From a checkpoint of a small mixture-of-experts model trained on Wikipedia.
Size: width 384, vocabulary 32768, 110M parameters.
Experts: 16 experts in each of 11 layers, 144 SwiGLU neurons an expert, 2 picks a token, a softmax router.
Training: a variant of Adam for the experts, 326M tokens, 4359 steps.
Below are experts of layer 7 (counted from 0) of a mixture-of-experts language model. Rows are named router (the router's row for the expert), down (a neuron's output weights, with its number) and show model dimensions 256-383. Each number is 128 + 24 x the weight over its row's rms, rounded and kept within 0 to 255. Numbers have three digits each.
Before each expert's rows: a language model's description of what the expert responds to. This comes from a sample of Wikipedia text that the model never trained on.

# expert 4
What it handles: Main verbs and participles after was, is, were or a subject noun, e.g. named, made, known, released, seen, plus negating not.
router:115138130136127114149085155138137052131167113124086183097111103077161156074142153142116132097109082149149165102105139154128100146139123139109158129128140131142162118100125123123112094158120136124111140146100088138141169137119114123112125173124120119141134119155145128110127139122141152105125126122101127142123121140163160115141132180103136116086159126121127141098100151127143126097153
down2:084123160085164127141160134119120112146147140065110142172129113060134156129116118152116158127127106174149120079155129099130103139136126168174149133133152069121158126096152113135109145135180133120136097144116122127144185121127119116141149131080098122127124069105126133100113110115122141131129129134099130121147117055118104145143120150128142137117109120156130148109109138119134178112140
down3:128116157147116126140128149146127129157099103088113123112118124127102108137140055134142151140109105107111150117154108107153108166143141128140109104092127093146134120137109170109139090109179172159117075078115094124161134143122128079115163125063155136092184104092119188125159142134145124140160123120112126145158160114146123143120087118150141155127109101112098131143117140150120113149080
down4:111139133106120096147140150128121116150114125126159166144090152117159120088157171147123148113187099132105186121117132119113148156130128130127142130107141090161144115117110105133123134162137131136122137099111161125131119146164160107087130119120102127162135148114118108115100147107141140094105162095108151137079133119111153102160157162131166136106146111144107133084165163135091099144179
down5:124104171097115108138105151123180125158129140111168094148115168093114107130152150112105118081130147141112122100112153133079145108130151129142135140163118124139093117143156104184101100129118147110148140129137174166139112120081095164163126133129141102151153146143144152176132166151110148180089144138130108122148133109143129107099140098097110129119102104148104165057085094129114166097147
down6:082087153131124146111111139133133146135150122109152108146160126115139092138089107160080132123132157161171125095135104089126130129100125142122119147105148125099196112150093129097099111101161149153137117184149147118138147065133151147124124153113160130080139138132151159138140153201109144145116142106115111093126127087166113118080107144134139162094114129164129109113103134084119102149112
down7:127138111151121167129138123136151049151141140115150125105119099142164072152116071134150142144127127135128132103169105133165135140130109119143150150125119111112116139102121160114155120130148122160152120130124121189171161114129160166144102137112155093126149119087119145116156127166148129132181114096134127095130156106121132155119084165139137111129144088178145127116146099134165220116096
down8:108127129094076151138104158128117116112142153152161120123129183143118136111102140095138127120155159132156126090118161176128157139104078129153135100145093107134125163118086114123109147106138183163149149129115119091109083088124114180122146104114109100138106107140157124160102099149150125174102110143165105113161115150147176058093166114120079147135142137117134151162135120134130085169127
down9:148128099102111105151108112117122159158113141116095140116118112152163166121126096121142110144144140130178112132117161144134107121130121121135142143138110123121148160159105115119132104186115091072141169134140146118144117186106149132106108167138140163114159182116156153112123150153116138166116137129111139091134092127144122154143160124139086160120098137118145116101154140174148112093185
down10:170152148123150122131144118106146118144114130122159143157127115166098124179139109109143093160153161116159120130175140118135103127142146102127172119129123145079141138133148126117135118113127131141133127164099153122164108130138106120149153088141117129166132111132146144126152120168107139111125111124148150154114120094139103113119097141118114079083140119175104139149138122112151145140147
down11:143101129124119147098099143072148155161124143119166120119143139168144128172154107090140135140120145140066103137114139151110129114115140123089145143121167120146110099170119148139136144071161120163126102115126125145134143119124151069131126134109117087096126148105148170093137123141081155176173130138087106070127084117166109150137109130118139195107143132132106117147124084108148135157120
down12:116118162137089147112136101145134119152086126127104119150141173145123127134058154132162134107092165128105135119128078121123125139112103170106123145085123112161185098130104114124112138121126109101102100156116170139088138125160112128152130113112083190128141117166135124134155072121097153173132153121147166141154121110155135104094153136156134148152113136166123130133126129138127120157139
down13:131135131127101168101108125080123118108139130160100129155089150165093138117139130096112152150135147117150152138164159141120155152115132143095142119121094114125122133142117106133139132151126100177137172127131096150098122118115174122106078109098110113174142159177119091146125087144189127151131081101119173143080129123129108146114139135152094142101111092130129136130105143154141123093137
down14:125122113122167141154159168143099142140140112117139100109100133134120094139122153111130156091094138140105131165099161136126147112096095148113088124130141116089119126121137104101132130099133099159120119068155117145109078121125169103127133093143166117138113139134113137170137171096158140136087142148140062155119137113118137134152128118146149117098170170123124135113153158130137107140144
down15:150144128152146170111151092124133140107100095071115109095116094099121151104102100125171112113084142102140122142096138124158138101119128152105114137137134107089127163150110135154106129102124134118124142104099078126109130110139190140127130148161119131113138178093145137178121118175094113096087101158155201124131145128169116113121080102132125140099144085118102139149098105144168146096162
down16:154115057119146149118165123137143128096132141171089127101138125151081138155148108129164136142099115150099092155140167147134169138137130166147126172145204144173139132114126108140153085173144117120092156100109124141128134166087184123129141142152116151122127098134124086137115098111155117117149176125123144114107127136099128140131120154167114118141138112146142140169127108100128124162134
down17:074093133107134127153169156107130121127141138134106149124134147115122130152158152139145101091130134122095141143150109157129124154116128130105155140096147139108109103162130132120062094122113146089131140141124139109118113095170151086130126163109147184118128069149114128101117145129177149137111080114145173146121171135144137101127166137156113136075134125131092173138129150132119098161160
down18:076118128085093123134112136140157116155131171150153181151171176128128139129128150136117147146117134109116128118129112133142145119104122172128136120156124108121126118115136076100154138113110122156139107128153150131152113130132112145131100105105123166123172128145127110098123160118166165074132108167114117134119131135117168104130093143116148128111103168146120152109134159099095123116099
down19:127171111125157124106123132102119175125102145121160161130154112134168130140123133131121079084134127143123111134131167138141130132094166100176125158165143166136170135150121147180143143133132090113131102080114142093135142119173086165136130160139160132116145120150119132138129117121122128124107120107168157137116131150118106166146128104135121113172138132109130090155136090162145142127104
down20:107138155138134128119130145107129128107135173115177131117142154177126080156140125149097125125115119102106109121121164153128152165147143102142107146069091090164128121161108124135142117080128153126133142135168114112113095133136106154135111079123174109101114139110110126149144151122103139114084122145131098115133105127152106145108128108094133113116101136159110119166183115093188135103095
down21:136136115127113127149133176160138101150136096096150130106120125122128135140116122139103134130131125114107098099168122128106126122096112112092121085108150115104161087160117070167151151121091113121145133164107128139119123101132144154150169092143150140120161135132150164084123109132102113149139097116130142147137104090112112106102109138165123121096162081119149094129134112140142137109100
down22:152158085179138118129151126143164134109111138103179117088112164149107129173116120115091130151129120150148136130113171137114152121102125113108111137110154103097141136136139072161143127104177149147143100140071130143171122118138154115126139142140141097173144148086119075133119094142143118147113109101146212140154164124139148171164128112097086127072124072143143139155147150151136093122174
down23:139183140131125119149136070134132127123143117097126134112119166130131108150148117135107119157102137164066109107132118095120125097109150102119141120123145121131093128123112172152140158169138128114183076139107099139133087132140164134154199101175150141110179123132110118110163114086106128099117118137130156119137149119111148147158116148125106142087073151111109130115118130133108129134117
down24:162102162156102129139147116142133116137168104135121096110143155120148104175137127129141165106141134110151101110113092143117164106141130123116122133111125137110165091151173098101126161111121161144137125101153144122178125079113121107112107146111130107097117140102122149166132145131154161100112107147159108109154139131154150141108170117127117135094136082137175127156118137079090148123117
down25:155147117078127153154121122106115132144095105166139082166121199135151171083125110124152113146155117145147144145116074149083120130143114126144135121107129095114171133089129121083145134127132118102111095091162104139101172121124145144168090132125153121115127127146128136115134153123119092135159161129150119081161110140150142093112157124104124117195147162170091165145154107084107152128141
down26:120154105089169164133109126154161119160138116072119168122131115161153169075144145120129119119116143158134119164115128144106153098088093116101143157125095115151125150149101106153136141142106097147161108126126082129094154141151111140147126141141129107121084139114150141134077102110150140150187143128067127126131144123139143145122134143101129152126107131128152121117137140133162125103156
down27:118112109132121136119125111111139129156116118085112111104146125158101142116153084156159150155115141153148161154149128124151129103135164149154108109117091153155135124094133191119076122138108113145087131123092081119141127143149133094123127121092100126144123120120111134124130123141141099148119123126138134100102114141200044100133127131110122118118138133093123118111125076105135176129126
down28:142132131131138116113150139139134078119111111108104109127119149121117173151105125122161097086128122115153150110135084167098195118109148129119119146138137126149135118134139106142122119110160116168146147156102136104165125123102129125098126159117099142177112099104141110146173124111129151116141145178144121115167087163168117111104124123105143112138163176100117148103126146143149138117128
down29:158102133103176072123136104146130120127098110117113139126114152111132147141135180107132115066150119141098113125103119102162083122142087093124176067115102149133155132142111145110151094100110136153141180180090160173137120121144123142131150106149136148098108127119137115078109103142116142146153126122126119122142106129122153112140125128147131133144112127104120139057151120196139136122158
down30:105140118145121145142098127096110127093097118172116153152158091124140126104154137127144144131134136164169098121130141148108124119117151125094106130130134155094110150094095138153108130140086097152133109158127165079132091110130089118118172125122113129162122125148112135107121103104155089109109079138104150160096116127100116105195120137131115148127138110102111105125103137105126123121130
down31:093131130114102128088093173124182091100123168145102116140131108153156133156098161147130117156146142070116116120125119099137160118166141172076151130129111150108117122156160127129090174140092155125113123113174126116098077157133121141117082117152124138105168123137139087149130122114109122144075106124116096121170150111134099115111114111123171122154131157148136098155168175145138157114105
down32:119123148158150191107153118116125131158111132133136148120171116152124178105125131116096121147092141129109157129130159123136127156143124101145148116121155162168138146113136141114092157099138125130086129154163136143079176086138113162124125127112092109123095092139097127067096132127130137110117167139127119108137136133117125108136112131113108138164162147139087078131098105144159189133140
down33:138119163151121125096132135147124128109103126092145121173128141162123104117141136132191131161090106114118077140133113143108092103113180151113098114132114141088118155122146146139116142082156122129114090111105124147119155110116127079105142164160140166111126105129174147103123143137119133113110119197130134126084121155150117140142130112139134140097102104101114138160137170120103099110089
down34:136098070094103129084188134081147142150089115114101126100131115126132126106157109127153151107098159116127127161127103128104137107099133124111148146142162119144128159096108154126152128148101133156120141149109112152099116116127126121115123081126127128103069073157136087121165124138150156143089095143107145115144112133158122125140128122108137097168109151134147148113112132127150142138139
down35:109108141122110117100137136129114140124127133109132171133090098143156081127130096177140114146135090160200138154101159153138157115154104092136136138181101143141150139111103151160134152089106155122131161137116157162157138136127135138174119138137159158130112152102081135153158162158151119118147152130121117130144164118133132165124160144106177158091071167143163142126167119149119117112130
down36:132143137175135163100162139141134120156137095132080131118145141128150118086116086167156116101134145151148162126152110119107152121121108150150126071118088154112144155156097133102084107137082104104132132170109117163127136131141132153130136139103125131119101127165175095108120112152126133152139134138155143095111154128153180149121145123077158112153087124123146133135144152139153095136109
down37:127183134126152110146107090160154109111155106119110124125089138145107176113150152152139144164113152131146106085118114085130150124152084134166123146138095119132127117102148170123162155137167126127115124122138110172122176148086155122109114077137095182084114169131127151099109127138124099135110144144141178132165151126152151166139103122128140144136155120136106151128103113109173113097091
down38:158147113148111144139109116139153085128132125151107094095179099146098151181111136148131137134091130113112145161120124103147143114132134191145143140124118133112123161155094143075083129141148118142136129109117095130122118095091130124128149145081136128128156125130135111142087098116149139108140135096141133112145129126155087112166128093074121138144205138097127111127148125075131140108113
down39:117128121120164111149114143148128119112142112101136137119160127138121130092127141129154099087133150088134139124086123171100176113136110118143113117082152140094105124170105084187124117163118102146136141099094118121111143157151166124131103115148140083162138147116152134115109121146101117148110135116166138116097126113096138119119097145112115129105112128132120130152091118129124126130107
down40:154148130116128102087081129127140129125123127148154161156153137091114175144110177138164149159104157125135133168110164150143103115069140113121152123131146133098124109126136123141169135111085163142128121159100167116137137195159108147100150133174134115133131132116103134083138101151154148103149121105098106145152137100094122109139094081120140137157142131111111164088116137167138147119207
down41:131134114127151146144119173168123114124142116144180077129103171122130113141078136122078148104121105151137130076120102147114144109114080100113133109121109123059155113162163121124120125052124166124153144137165114108116133103120147101140137138155142177115089120167155136141120161123138128120118123164131135117155117147088150122127101132152143169187120167150110121107136101090070094099077
down42:110108149102102140135113133133125141112166177117156100118157102126107107163130177132127145146130146135116105112157134092167129168087132134127176147136166104139129137112115105124085155138099118162141154160128193131102131085155099123142161096136139148118144129173129119110098126094103116152129104071066121114158133124077126121151110160153128131117105122169114108139119143091110151117136
down43:095105172128101094152121125116091105128158131138117126159121123150156115101145146110091135133152144153119159128131151146132157156133150147120082143183090121179107117129118077115111138109092129109107115105162155105124114116120082113132134111127149132134119111154157099117125162105166092098176133153146078164126123148128139112124158125130118123178112163148128121101138142114075099111123
down44:155154151074149104129108112134132122123119114159147081111094170172127154121130154099104121149115131166097159141160169133121101134126133078132131146100127130143147092131112110158120115105152092150108166119136129085115135114124124106139126149127148135172175151121097133135119137108128099096146122117124112155172147109129128178135121131152080168117117145102118122146148131133139113111144
down45:122134140160147148129150100148092116116082127092120108171105156096112144165105120095125113096123132149141113109121160140131118144161126125111098101098147097124123152155125114141109123106144139129067140122167124141134146149115137108130098098144136135145085131106150102175145129121131136115078116159135161105146109154120125157119114139155141178117136142113115131144106151110159134128102
down46:172118112111123114159115115150138172101172158133123134096154103097134114156103171103150134134109145126063091122137148074163104143095165136125159099151144112152114135121164153170113126140142117153128127154095148124138132137151135118098109098188111139114102123117088130171101122065088155119117117114134125134162116158122169192125110115133104108164143145099135128118131102125127119150161
down47:122152130165144120119165097145115106090169134181142107105091131143135104159092107098153123130145123146103134118127151125098142146116151124139161115095141108103124122137120145151118111115163138157159122124131121104160078121125157076167172164164136132164149176129104132161159122161092120120131109114141149121146096133104068151116077124089093093112112111162121080149073147130140089116126
down48:144178121129111112087097106173109157133163116089110168091122133131147125133138065138129134140084109157133127140096084136117153116081089091133128098111130093172109124173090132104157126118085160115087125131156151136152121151075152129153140164110116161107150140066148141122137129177123142109182104150137152114120141150132150118119115114085151147084119165123155133109120157136123114113153
down49:130121070110099148131116144105126146128083130097142094077105148170115117133105137106139092124131100123199147179156118137110113133171155142115143143122113127127154121127118122093141133126143125159080121125165157136096144119132112084154150129102144125136117144144152092132118189118132102129126143160152113171113118135121111067091087105145131122115164149162164114166180132146152165139129
down50:153118130137088204110125118133104131117137138159130064131098097131179125071153128098091106164140130158133153141128138141148107103138112157111100146165150123118137146118159123149134115099133117136136121100182153112124111118115155127139123136154111130131138126139128111176120155105163126086124148078154086177132111132128123155151148118143147139158105115188119080127124105111141144146127
down51:137167106146100129118157125088124116115107085138126103117149135113118081153151067129099122152123156080174174130183123137150134081106173141148112113138126161108084169116142147106133157119127121112127127131137144111153142142103141129128136096164182162111186130158113098150136160145139115133149112165158125122132143153175097091114105103126111106103163141122142119142155122119120117145118
down52:168112114095148118092146137098160161154134163125107187115130129144109153135149117131102087106164130119067122102167140131145157143120142089095155139127099138163090116102101157128108131110108154122120143176118118142127166131130144148125103156127117152083143132097116152091122138110114134110141133109113124139148135104138133106143064156114125153120107126143063165099151123107083156152129